config.yaml
num_hidden_layers: 14
hidden_size: 256
n_experts: 128
experts_per_token: 8
d_expert: 32
d_shared_expert: 64
hidden_act: "swiglu"
moe_layers: [2, 3, 4, 5, 6, 7, 8, 9, 10, 11, 12, 13]
router_score: "softmax"
normalize_top_k: true
routed_scale: 1.0
balance_loss: 0.0142
balance_bias: false
router_logit_norm: 1.0
init_std_router: 0.00622
lr_router: 0.00058
vocab_size: 2048
norm: "rmsnorm"
norm_eps: 1e-05
tie_word_embeddings: false
optimizer: "soap_variant"
learning_rate: 0.00342
beta1: 0.95
beta2: 0.95
batch_tokens: [16384, 32768, 49152]
max_seq_len: 512
train_tokens: 291500000
max_steps: 9169
dataset: "wikipedia_en"
Below are experts of layer 10 (counted from 0) of a mixture-of-experts language model. Rows are named router (the router's row for the expert), gate (a neuron's input weights, with its number), up (a neuron's input weights, with its number) and show model dimensions 128-255. Each number is 200 + 20 x the weight over its row's rms, rounded and kept within 0 to 999.
Before each expert's rows: a language model's description of what the expert responds to. This comes from a sample of Wikipedia text that the model never trained on.

# expert 30
Description: Content word stems. Common nouns and verb stems in running prose, often mid-word pieces, as in view, format, extension, meaning, refugee, invasion.
router,215,201,183,177,212,166,198,181,186,152,229,168,160,207,201,225,177,186,203,184,188,203,197,181,193,170,176,209,168,168,182,222,206,179,171,179,176,189,192,215,171,215,181,192,218,186,177,184,208,227,235,200,177,226,216,244,227,229,200,202,207,199,193,189,207,227,225,212,217,204,199,206,218,200,206,181,216,198,196,176,221,163,157,207,178,179,223,212,200,215,232,236,190,194,180,229,162,224,158,206,213,201,233,206,195,176,204,201,187,185,219,183,230,194,224,197,236,198,210,212,224,172,190,196,158,194,194,185
gate0,195,212,206,213,167,208,191,176,226,218,193,176,212,171,201,190,200,179,204,198,185,229,210,225,232,193,197,250,200,188,202,193,225,181,195,191,163,192,228,171,198,203,196,203,196,212,202,186,226,197,212,182,181,221,201,231,212,200,178,226,202,203,216,188,227,173,178,165,173,209,175,192,185,205,172,185,188,181,209,189,216,200,167,205,183,212,219,212,186,219,231,215,212,172,230,206,163,187,199,227,212,148,200,206,202,212,235,193,187,195,208,163,164,220,170,207,220,199,204,196,227,229,205,191,202,215,196,192
up0,206,178,188,182,193,214,176,199,187,187,155,228,218,181,222,226,198,211,226,175,180,197,220,183,196,196,196,216,205,190,223,188,216,199,198,246,185,196,179,198,191,212,210,159,192,225,212,168,197,195,192,194,195,203,205,196,193,190,171,195,231,204,168,195,201,205,203,183,218,193,221,220,167,219,181,184,223,220,241,203,203,192,200,174,206,204,168,176,172,206,223,211,188,204,195,207,193,194,191,248,205,218,191,207,208,187,165,197,177,225,190,206,215,200,194,226,209,195,215,241,196,228,218,178,196,160,183,193
gate1,210,225,170,223,210,206,225,177,191,184,215,202,192,186,191,235,204,200,178,171,217,207,202,194,190,183,183,203,216,182,187,173,215,212,180,245,177,203,199,197,218,213,198,206,205,196,208,207,229,193,206,225,197,188,237,209,225,185,159,202,191,215,237,154,221,195,212,220,245,191,204,196,146,205,201,213,195,183,203,167,218,203,194,164,178,193,200,204,221,167,193,236,218,209,209,179,173,187,201,205,237,194,216,211,211,200,167,197,174,257,199,197,160,224,208,192,199,240,206,227,198,196,179,194,185,180,231,207
up1,189,215,189,203,244,209,218,172,213,193,250,189,222,193,164,248,186,176,200,153,204,200,186,194,212,224,186,223,230,211,196,185,199,192,204,222,160,223,197,225,218,197,193,217,212,209,205,214,206,220,217,212,199,187,191,222,227,195,167,159,195,201,240,177,218,189,214,197,251,159,173,202,183,186,187,225,188,154,205,176,225,181,201,169,207,205,215,202,205,196,190,206,182,213,211,203,186,226,211,211,235,196,216,211,211,187,162,206,155,238,188,185,171,207,194,211,233,200,213,220,190,223,181,226,198,201,216,199
gate2,218,202,218,222,151,166,197,159,256,185,187,204,223,188,187,187,205,178,197,182,219,210,198,213,183,194,184,184,186,193,190,211,198,182,215,210,198,206,180,215,174,217,159,178,222,193,194,234,211,182,182,238,175,210,207,182,187,158,227,223,195,209,145,214,162,232,220,224,215,196,160,209,240,206,198,192,240,181,159,206,186,178,213,175,192,233,206,183,216,221,210,203,192,180,201,197,164,205,211,175,190,164,168,214,177,208,205,172,213,204,189,193,190,208,213,197,191,211,187,174,182,159,201,182,190,198,222,196
up2,196,212,202,201,232,220,212,206,157,206,205,172,193,207,224,194,216,231,203,239,198,189,190,183,222,208,220,215,187,207,205,204,222,187,186,185,222,201,209,175,213,221,238,182,177,233,188,199,189,214,239,166,198,213,181,182,217,231,169,214,209,178,248,215,243,172,184,229,184,186,238,214,150,220,182,236,179,227,262,173,198,201,176,218,207,154,193,221,201,191,194,204,179,219,219,195,245,190,201,182,191,249,223,235,228,175,192,237,209,201,223,192,199,192,198,192,219,170,211,183,213,225,224,189,201,194,169,195

# expert 3
Description: Noun suffixes, word endings. Final pieces and suffixes of common nouns and verbs in expository prose, such as -ation, -ment, -ity, -ing, or whole words like system, issue.
router,202,206,198,180,198,194,177,193,242,197,116,203,164,199,196,182,214,205,197,169,248,216,187,188,185,193,185,217,228,213,201,220,213,194,188,169,209,174,198,210,209,211,182,183,207,214,188,222,185,193,213,230,216,205,188,187,222,218,233,215,199,176,213,203,245,209,234,221,205,220,211,212,217,177,227,154,198,227,175,180,196,205,169,173,192,159,214,190,216,202,201,224,196,168,172,213,189,176,212,171,236,210,214,189,209,173,206,216,198,196,200,175,215,194,202,188,165,169,221,193,222,185,203,209,173,197,233,218
gate0,201,211,192,208,198,187,218,217,201,204,170,233,186,224,174,189,205,201,236,173,199,209,205,238,245,197,210,178,211,188,174,219,212,167,196,204,203,183,175,206,192,243,186,204,196,198,195,176,178,227,229,220,190,202,193,212,209,200,204,243,189,196,215,227,254,225,199,207,183,217,206,219,211,172,183,200,228,196,199,232,178,229,199,187,191,208,196,221,174,186,191,209,218,193,208,202,200,195,150,201,210,213,189,219,178,184,219,204,263,180,176,206,200,177,207,219,210,184,227,186,198,185,207,203,178,191,179,171
up0,233,217,218,186,203,225,188,185,175,202,213,218,237,207,199,194,214,212,221,187,204,178,200,211,211,192,167,227,183,209,186,236,217,186,216,211,149,175,172,198,214,211,204,223,215,223,212,166,194,208,199,249,174,237,188,180,205,217,204,194,217,197,198,211,249,202,187,191,210,234,195,188,226,225,213,194,193,199,177,243,192,201,217,207,215,178,161,183,195,219,214,204,188,175,178,187,202,217,183,149,227,221,203,214,208,189,165,235,203,212,196,216,193,202,235,241,223,186,186,188,210,194,195,208,183,230,191,165
gate1,191,197,195,208,217,180,187,195,200,226,165,191,211,191,241,208,206,203,200,195,206,236,199,192,226,209,188,218,227,219,219,191,182,235,182,210,185,177,207,196,207,166,184,166,203,230,217,216,188,190,216,200,188,236,199,197,169,179,236,193,188,188,183,187,211,179,223,219,217,156,194,222,206,209,209,172,178,199,192,169,183,214,222,214,179,205,175,193,218,168,162,202,190,185,180,225,236,214,193,186,223,196,211,213,223,233,182,204,213,188,233,167,206,215,187,206,128,202,242,171,207,223,218,193,190,194,196,207
up1,167,211,194,187,203,237,185,204,187,236,139,197,186,207,208,226,182,170,185,178,202,259,177,192,209,201,197,208,187,225,199,170,216,234,197,210,237,202,233,243,185,237,249,198,214,225,180,209,172,227,193,186,210,232,198,213,181,208,201,194,197,197,214,186,190,133,238,189,211,184,208,187,212,194,209,175,170,193,213,192,202,245,222,208,203,186,157,187,211,204,223,209,219,188,189,211,226,216,167,228,203,209,226,218,246,216,202,185,209,170,209,214,196,217,211,198,175,188,224,185,198,215,208,205,171,177,189,201
gate2,205,171,183,213,207,230,234,201,243,185,205,171,175,243,210,229,185,173,193,201,229,231,173,217,211,187,209,172,196,187,200,221,211,184,219,172,186,200,174,188,193,202,173,202,223,204,195,183,216,228,178,220,204,182,200,200,208,195,230,180,165,178,190,175,168,209,202,214,183,234,191,206,188,219,207,187,193,206,172,207,162,175,190,168,203,171,198,173,193,204,206,194,198,203,186,169,240,148,210,170,207,234,193,202,208,215,225,190,198,223,191,173,176,198,187,202,233,199,182,192,195,174,236,219,206,238,180,217
up2,199,164,195,214,200,229,228,212,239,182,195,169,179,239,207,239,205,181,205,187,238,249,173,215,216,221,211,194,220,206,199,214,211,192,225,182,189,217,172,175,193,199,184,227,216,222,196,175,205,254,202,218,181,181,212,214,199,188,246,175,192,171,192,215,164,203,193,229,196,222,182,207,204,206,205,193,194,220,200,217,169,192,195,189,217,183,204,174,191,195,191,180,186,193,183,199,242,140,217,173,207,223,197,219,195,221,230,192,189,200,175,158,183,201,203,198,224,187,193,178,200,171,220,222,197,240,206,205

# expert 46
Description: Early verb stems and pieces. Verb stems and early pieces of split words after a space or prefix, such as contain, creat, allow, in|vol|ving, ex|ce|eds, re|s|ponsib.
router,198,213,234,189,177,196,204,183,223,203,204,179,211,197,209,196,213,196,193,181,209,179,200,176,178,207,177,236,231,218,255,243,205,234,192,198,199,171,191,221,225,202,189,177,176,217,225,196,211,205,217,227,186,218,170,207,234,242,195,210,171,189,200,203,175,202,195,204,210,198,230,186,215,189,226,197,189,221,205,218,219,212,198,199,182,185,219,214,183,184,224,243,216,184,196,204,168,180,216,178,230,222,225,223,195,172,238,229,213,173,204,191,209,192,195,190,206,176,231,224,222,164,180,205,204,204,207,192
gate0,197,196,174,210,209,212,211,177,201,207,191,213,223,179,211,191,183,182,186,200,216,179,212,210,201,177,196,212,196,220,207,216,197,186,186,173,199,144,215,203,196,192,156,187,215,202,213,211,194,231,202,216,154,230,248,248,167,185,203,234,193,182,197,174,217,183,211,213,213,189,174,227,175,193,215,187,230,231,174,207,195,232,202,185,195,205,194,180,161,210,202,172,160,190,196,173,214,190,195,172,227,219,197,207,194,233,200,241,204,180,221,181,234,156,230,198,195,186,192,204,202,198,206,212,182,197,180,180
up0,205,211,214,185,177,216,188,185,182,196,205,205,192,224,214,182,203,221,206,188,215,209,198,208,182,212,233,196,218,170,188,201,204,210,214,211,247,235,191,198,190,182,221,187,174,209,137,200,181,193,186,187,220,170,179,170,186,214,212,183,214,225,185,222,202,247,198,175,175,200,220,177,210,181,195,212,174,201,208,187,186,180,201,194,250,198,196,227,208,189,216,199,234,179,202,206,182,205,202,220,164,164,224,204,202,176,219,185,180,215,178,221,165,224,189,191,206,189,186,224,200,195,158,187,205,166,234,206
gate1,206,200,199,181,195,187,193,182,199,200,190,203,211,178,195,193,189,220,183,196,221,201,211,211,230,210,210,197,202,241,210,209,200,237,228,193,240,213,216,196,243,201,232,197,197,249,216,197,188,195,184,232,181,218,207,185,170,189,202,200,186,174,206,203,203,153,179,171,189,198,179,225,219,206,201,211,173,177,216,229,209,182,196,182,199,212,196,199,211,199,178,217,212,192,202,147,205,190,222,160,216,207,189,205,231,185,217,165,215,194,212,207,211,220,197,219,187,169,222,170,164,167,170,174,236,181,193,231
up1,200,203,227,192,214,224,204,205,204,215,183,217,213,204,205,191,219,153,155,210,199,196,218,221,204,192,211,163,207,227,212,227,226,196,229,225,225,191,202,204,238,176,213,218,193,232,229,200,205,199,184,229,188,208,193,180,224,209,227,200,204,207,188,206,225,139,176,200,225,225,183,186,233,170,194,204,196,199,185,180,211,212,188,223,208,223,219,193,223,192,213,165,189,218,200,192,200,175,206,179,211,196,214,182,194,196,210,184,207,206,219,216,205,199,188,179,206,162,249,227,223,207,167,237,208,181,191,188
gate2,200,186,216,213,177,175,182,248,184,188,227,189,222,190,193,223,205,186,178,211,225,183,170,204,240,211,168,195,202,232,197,192,176,190,169,195,175,160,244,165,170,172,188,207,220,219,212,196,191,202,207,215,215,185,193,213,185,177,167,201,204,209,190,220,172,213,193,200,195,177,185,186,213,172,197,206,216,192,202,240,172,231,198,189,179,207,198,212,202,174,199,225,204,214,219,225,188,185,196,218,215,161,196,212,192,195,211,209,172,172,211,183,168,213,208,192,212,228,157,181,209,224,215,194,210,220,227,159
up2,195,220,210,246,211,177,190,183,218,219,210,220,201,229,200,210,207,216,202,204,177,191,213,188,188,193,220,223,183,196,190,189,211,188,238,198,186,203,153,208,213,248,177,200,190,183,233,202,218,196,196,178,210,225,214,199,214,197,213,184,195,153,192,181,234,214,203,175,226,206,196,182,165,208,195,204,212,201,170,178,234,172,226,207,253,190,184,196,171,211,192,225,200,234,198,216,185,197,198,197,187,237,221,190,188,240,202,175,209,208,198,230,237,198,172,184,200,198,219,207,223,175,226,234,215,188,217,228